Weights of a small mixture-of-experts language model, trained from scratch on English Wikipedia: width 192, vocabulary 16384.
Below are experts of layer 6 (counted from 0) of a mixture-of-experts language model. Rows are named router (the router's row for the expert), gate (a neuron's input weights, with its number), up (a neuron's input weights, with its number), down (a neuron's output weights, with its number) and show model dimensions 0-191. Each number is 500 + 40 x the weight over its row's rms, rounded and kept within 0 to 999. Numbers have three digits each.
Before each expert's rows: "comes before" lists some tokens at least twice as common just after its tokens as in all text. This comes from a sample of Wikipedia text that the model never trained on. Tokens count by the router's weight.

# expert 87
comes before: "| ", "\"", " ", "—; ", "The ", "201"
router:556552514528520476458383542440464502514501472585490453546490493458527524446434552483521511520459510460497482484501524498426478487543427485563445435538480508510474546498480512410497498602430533517477505478557543488469485491477466491485539532564521477583481456473577417497531514491556512535455496516495569428563591487474514496589431550474430464482482486505400486518461470497551491513484493517503470481565515490495518456428546445490575458456510501509486515487507558552437536506469484498512496489492469529443491487508498433455502532484505544493531522457560450452477522547566455548
gate0:474521496515496491541491460476532521498551491424461432490495500533480460466476525511425487512482421522542472497564467469435546507598520517497506536518547462462483475504516538541467566435567535517469425483489459559491518498448494539493513535485488510530505475479436456479516495492531476476453523469456431415509519525634476472408520467577502469566518493573449473493494489514442496536372510576473452519520435525507480525557605528556446487499480478510504535489466502458501455455474462516490394542467455571516483489425520498513522514490488530464481499532561498472446493440479468536
up0:484521543478498515495502470520553493561548490446475454466472503531441520442444520558498487516492428478482484513543489453456512511577504515499489514477547472471467483483517611560460549398566507515495458466505471524491551503454500532528508563475526507553499492563414484492491486469548509474476535453485462456485458572630495462456539480546495477583538469556432477515492499547468483554414496564506507576510465523491524540533554523548457487471473461496515526451512524446504512398495453494486361506498451539506449496482544535523516489507544513467482518526573496459440451483434445543
down0:503473495492540491533569484491561431568523572465467435535484504595551546546470449539516566456495561419470523540511491506508413499456469450482516424448542500457431467510573565467514498513450493492573491497460543519517521509517465582497522528448492547481480517564518529529491508537429510517487471517500504474526507436461524520498530503518535506495535472503516536413552472495501542499542559466543484460453544513538465488514455504573456510527521483509428569508516500537484516472524487485522434522467514379484446464520411467412464462493525513506407462486431435526526499450555556488
gate1:508498471455493413566501471479464525452460554420468474526492514490548505476472476562521481499529513443457494465426476498476535479520455496531470435534469468558464473522514517481455523495625497529517484557503521431492489449436500448406463467485481453472521459498449474555511516491551468482475385553520565473526543449578534467466368481510530530427497631531477522467442474497563463500529441490482501466525490477484486446485478534483549432561467503490438489524490556523477556466476520518440535530439459477486449461520492511531468514549481493521546524457504439515473504537465505473
up1:483531494465502452585506469492485510505442564423457478486509518497520476471477512509474489499506508429441508479476511483494524469534433465540412494545487498549467478548546546456429503490628517511530426516493510459521456481434519461435474463490490478507484439506454442558499516488519460484490391521514535458528580428617506477438391488538535507490473576496486501481447459516532490504546412500438518477490496524489484415504466574486537395524478516492420501509500549509504564452457525504440535508446459502497474449502487523529447508526431502532565530488530453541495488511493494496
down1:577500480531545524484511474540494507502496466496506570441456483490486443439569514523534655569545421456501508461526430439491493483491488516501490591518473485506521548495508430522517480489460473464446590525624505555494481441522436519548480525470501512512482503484513509517450492515480532475502502456479523484521500561490514485507570549542442490503550504526519516498541508472485520439534492512457490562472484528461451606500475460523384526479493540450520512446482479426461535507505532485506520508454442507482443558554490580517524467483529452514494524394532574526557542477531531464
gate2:562474535501534477441512516508498482441467509493493422526469471435488507489496504512505496485483455494527428475559505478444407548470506511478509509378493477516470488462512445500466507526491510500504533531491502581528539534521475532456559482559469536478514494454532477497444463492540479462394547497510497457489537499538454518533534551495442478565493568557415460501453509504491514462517463555495535484582512496509471475556546445531519482440497467524439599500618445445516437554431457495513467508466492544451523445538502517465592547525575524501546533518430482525389515497514530541
up2:527482537538500451428495614546520470529518456513523476518458493506474486466472524502442512521513435518477441417570494534450453517453479507513484517356579505529426476478464490531497471488541482490529498538499480563512534534480497526474512506556501490461565545542501481502512518475510463477435544469545496493486538505601538516612546529484513462568498540501458474536477511511473483452473499578521485433519495499456495533530527471551574522432504377499498583544510550469486442506500460538538456465494475510440569474506508545470531489530586498511475516571481507577419505522452511486
down2:483494526513428518534497474578516415498538599466505508491486450552496553521504522544472414503473511511496486593470536479513445507422529497521441523562541549525521450434461554418512516480578489538475539517487495446554497452507509494498507446490483463518486546557527499496562448456555509478505471457501391443421485499541523426601428485547467525524514502546493450518520465460494561530517516497567499500484477504530451500518473480497530525441449522565504453601551463498536416520521510532470545489458525478573520460506503525460476446509488545510480510553445418486479443510550530501

# expert 80
comes before: "The ", "He ", "In ", "It ", "She ", "This "
router:461562455528508456475506495455496518434456530547484502484541442532537488474532546485513517461497474452492525498429512495547466466532479538510483476497529466493561470440379522484472514530477497444517503498541503426517452561496502462480521454473520499499463489426511437471563532518514559529495487534532482438587523517549527514537467500491521458468476498546435540544449437402440475523484573487536452454518534455491508433523485485517541464473504444544480542493487587485473556471410544432476403481525443504571537500470470510536587479556509559547555517527598555429494481542519536508
gate0:482542456512571508477530481551502421529513462478508490524523513536451437477522433479550503488567567492453522545517556490431490597449472462502447459534548538549471485510490444450551548498519489489424518468493539454449453546536555529572509493454483482478556504585528513511548479520619558493502479524498500524504478496447461521531521570416564493408457520547488452516530539479518465528487525576550554583526452567475557471416477527488486499507469482558519502530490501482472415489488445505541506543488438467542438525490454532489557426529458492496478505456515454459503489542492457515
up0:480567448510589526491515479554538431520523474534525444529531505543432472476515447467548519491555576465456534536536549492431471551467480439490468470506529500512490465551524476472526536510513531460426532450526530449449477532510552527554544468468461461487570508556546524528551489551656575538485481521491505532513497483486491532495511559416541508418442509560489420508514510503519495540495535556533546553495474572510537490433504516506497504498467498512506499537501489466439446500471444464492474562504453468553451509463415514484579414539470455500459483443539463459484506574492486491
down0:509468468481538464575489539475479562511452479567463489510479480502471436585471510524497512526520533497577517498398496526428552538524500565555479565551432492463528535475546478477537431511467528437520504573487447532504487467408483504452526513526577496518508472456456554524459506443528501581515486494457482521534559527447455443460451481468506539519510571474514411472468441517379549505518512507513544540524493502518495528508535556405523552520551478483484468527471530479501473515498534437575561462533434476515534516513557454481503533489557530478447438498581469464492468554484480516
gate1:490489490498580502550595475546525478503451419473488473482462485518469502517485459529445425629489580499516511506525545510534509495434433485497515494514469525557503540471514515561443550487490500470467576522479482525477481466471511548516504512485454501584470488524483459516490475477522490496442527510466474516386502506574546502513488541515467480509511390549535524555525438508499494543497488467503512556537451453581483470509492534456523456495523508548571534431460428556514466503489538511507457639526466497457490492455408511500553468511449478527405513497426503481501521462577492469
up1:473485473486596512531562484538518465480454429467438512493447525523503485533516432551484474602549614477527483523494532473547491544416407516484548456525463494522539528466472495549439556492484466481477585524512466523471484498502463533490512493450453504563455518500469479507497473496520503479427490502512467541428502533536534537496489517551479510484532422552542488544498424478447481503465501507521466513550436439578490490442486534444522443466502507545578552450464489533520511487461575495443463622568466494468475494525381532513514471527484520536433520501464506486537517478525472438
down1:483435540441526509524471559463486480421573498485537503504523508532466412530512519443519612515468459514483544510510503445522551487537503620563517572536506495491562477410494474475573454534517518508504366475527472483480564536477520492464541494441572532515483533532422502536530533527452474485545480467517454484492462576474520485477484546589535523470493466492473511462494417523497496479538476489541494519444479418479437572528479495527467528522514493479460479529451530544448440481452485447464486481486539490497533490507547594470463444503504541514527527498606522520540486497462549507
gate2:519526453567436540498459434434408544536496485566465488558532490445529536481507522508485464501504507508567520503500537547493521493522442442546530533537475543520539514553487500457524513597441582529507509400525609538441457550426481449514460552575490509516528498483555501465528528466557501505497512524448467475480494526500528480568476540465450439490447442464497566461518482553537468527447483463490533412494503481522463490490521477408558501552561502560438482431463545512442464509522507517529476465489467545438543475472505480489604486473519455556511469522490530527532505480549516550
up2:559516423565462497502446420487439506551478510517454499514551505489543510438507478531487457483508500540472528533475515543436553496510468475549520523553479499511507491502519525468513522583419540548474559420539544500418499519423450415524440589564473513495532482497522522512567514547529492535508560530435517480456485519502494469556515505480445447470483427428494536513490453530494474533461464477507538459496465520491456450509552559424577503556555503533450479459455520503460518500564481540551521464456500469495546475466505491460610430504503472532517447496476550496473531393578464531
down2:426556457489500482491538505520483531467547476443434547420479596517472510487521422492450511470454513465526469492502443539582501497483503491539482543547499466457465485532483499473507484497477473563548558444452527545544492480421501501556453456567510489495512524570469539489458452518467570522496468507509466544507436528429492529491406527500474490490553438503454485476531518546501556489534523465519433483493471530500486532511428483470513441401544512528488432512427447479494492585546512531550487556532532481419527440470475553544463406429526545493461461436512554512500537418508539500

# expert 33
comes before: "The ", "\n\n", "of ", "|", "He ", "In "
router:517493478611504513500488551481519537457481433491466462456531473519570480457537494456468466489449487474536494508544532546509491420521482537555460468471556503534486507471438525502446519503440493452485468548479482453473368456438536523505529484531534507500444493461433430521526548488486437577476495558512544518570539537524534477519444472472584503537502408515426534549516453411483475555541559508510442424490529450498397441481519511467566516511532420502463555511478536520440519461455548500492510559508493493511478476451499513536539460567522536531511447515558527487504517527526513450
gate0:533514568552480556464456561478530480491466488532498519455538493586438525434460581456533469509496483564544489468504498587512486556386521512506559418457495472485534535451526521479542483581500468555499513522447503536528494458492466562517480467474473491467567516527498520507469536526543440577428478440525537473514569457456477479576471470435481486493511509454529472486430489509517505573529508556486451486475561513483484567437457487444565491479476454561522523503532539509409474499482529452552478538516521510506525544547539455455540456564509525489419482484552535511467554434466445526
up0:467533559550489557474455539489542485475484540562538556437516448575481522469483605457556482459480513542503524461520495570492467536388525516530590438463501491550528503450454504432532495646477449563499531476487518517543514519565470552490503459470445475434540548480515518514462569497520438514470458449545550434535529454463484506550512470452495491438488530467512492530450472511518509578519488519526489507459527513456523552484489474443547504483507493547546535504533537513410509502485515410535467504496516537541561551509537434431531490543479528507445489510563539473521480476456484530
down0:516565433428479501488438501457496501559536494509554455519391510482491542507513535573561500459507494474418429469511541517486449486562515424487517510528427477458525543482530438493534470475539505580512515464501517559524497479509490424462470522535448545465465496558430548431483478520464554517491465539492491508501590523430520508519455484404513493499460521607563504488558449477515480448495504495483512445540544502474572522533476455437546504461481492522599498474501478543552471540511533534494496546469517474465445516459551493498482583531537429426512563515482481477517477557566497520
gate1:521529449548477482560479547503485491554494491410475389441500510465512497480456512546463512528483445525556525498563581508553516532515535477522454458464489619463509549509528511545427520556520566493536497551437451462489462466547473526547475472455542545493523515456453470527475518547493518544547534530456493546494539457510405476458503455467538561496427497492539491488471516534517542407467477521442493440520550518495473458471461579559544509506536517471420464500514564469495443550494416532512584482470480471515495484468550530478533502520573487584533514448517474471452465456534502546
up1:492495439581459490543474552528497475530483509442513423461523489478514524516463495502515524503533450488573523467535543499538551484519544477526422430475499624463496529490495517539383548601538534527534524558429461456532409510584481505542494462464525568474500497461430459498499528499499537559515480486486508526520476448521401502476479447494548548525462481473553475491501489473461538423469525534469482449520550523495437488477444566535532495483514468457437464505513521428506476508490448523503549484471502462543516510468548506525504506552579453615553540463513463434460476488500468524
down1:512424512426494474525504511452512520575545463482625511557490582555484485477521425491564457562507511512521448506569528512558502556534568570541507498563439453467499532524493444479440538423479473506461432528455511510428519425424490504522416510503491505579478518520596512458462505525524515466507508459481439524487499474577555515543566549503499513535495529507511446509474474553528450528438493464409489457422501482450523502517476524524492501470525467406521504555438521519500541505495488495441540447535511511501515542513455495466427493465474470489585503487481457539506475511490472499
gate2:518449437487485567556506502496509508503458449426496449478516471496476580518505626475417539518534480558457583534570534494466475478522474475532411500476508526475450509511501553461471482458512425449500550453508445489505518494566481542461538433467509521520547506450503526446449561547455463532457488468529499505493534397511501537498443505485524491499474488444490472544514441456491563478538501469583500510443591551528421553519470521490482450442575434550535537497494482485467557530507500485491501500521497494464525418459477445506497468514431532511445492482496462480469538525558461600
up2:486467439494484531527554526503521546514424460412527425453515482513441559484507609486434491523528499539485544496551483485520472462486489506525381495453533504477474469509477549493498536531532438467482538445501460459506517486504505539510545434502482518493518503445491494453485546569429479518436518485536480485492499442516518511514435514504514514484489506466521431569558426435479573510505526476561471491469583608505479547537464518486477444457513400539535531501480474507456597516539551473493458550478513516487547465438466437536517492593440501483488500513525439425476523511520441572
down2:551491508467451535471384425472505487499476495482595488499443466469544518497527519531529540522565444505445456451484496515515457476519497563469532521465435483466460502461472421497510464498543468513516507522495539582525524407487520522465550484486489478511569510537359510462494477453504522569492488471500512529496502487522549521537500540478501516544459549519529568543486498487565513523535527448539561518465539485530505539523468481556488510474521412502562428518472517507578446534437507540510453493519456489467438540539600472583442537531568540404489553539511467555513507544450497500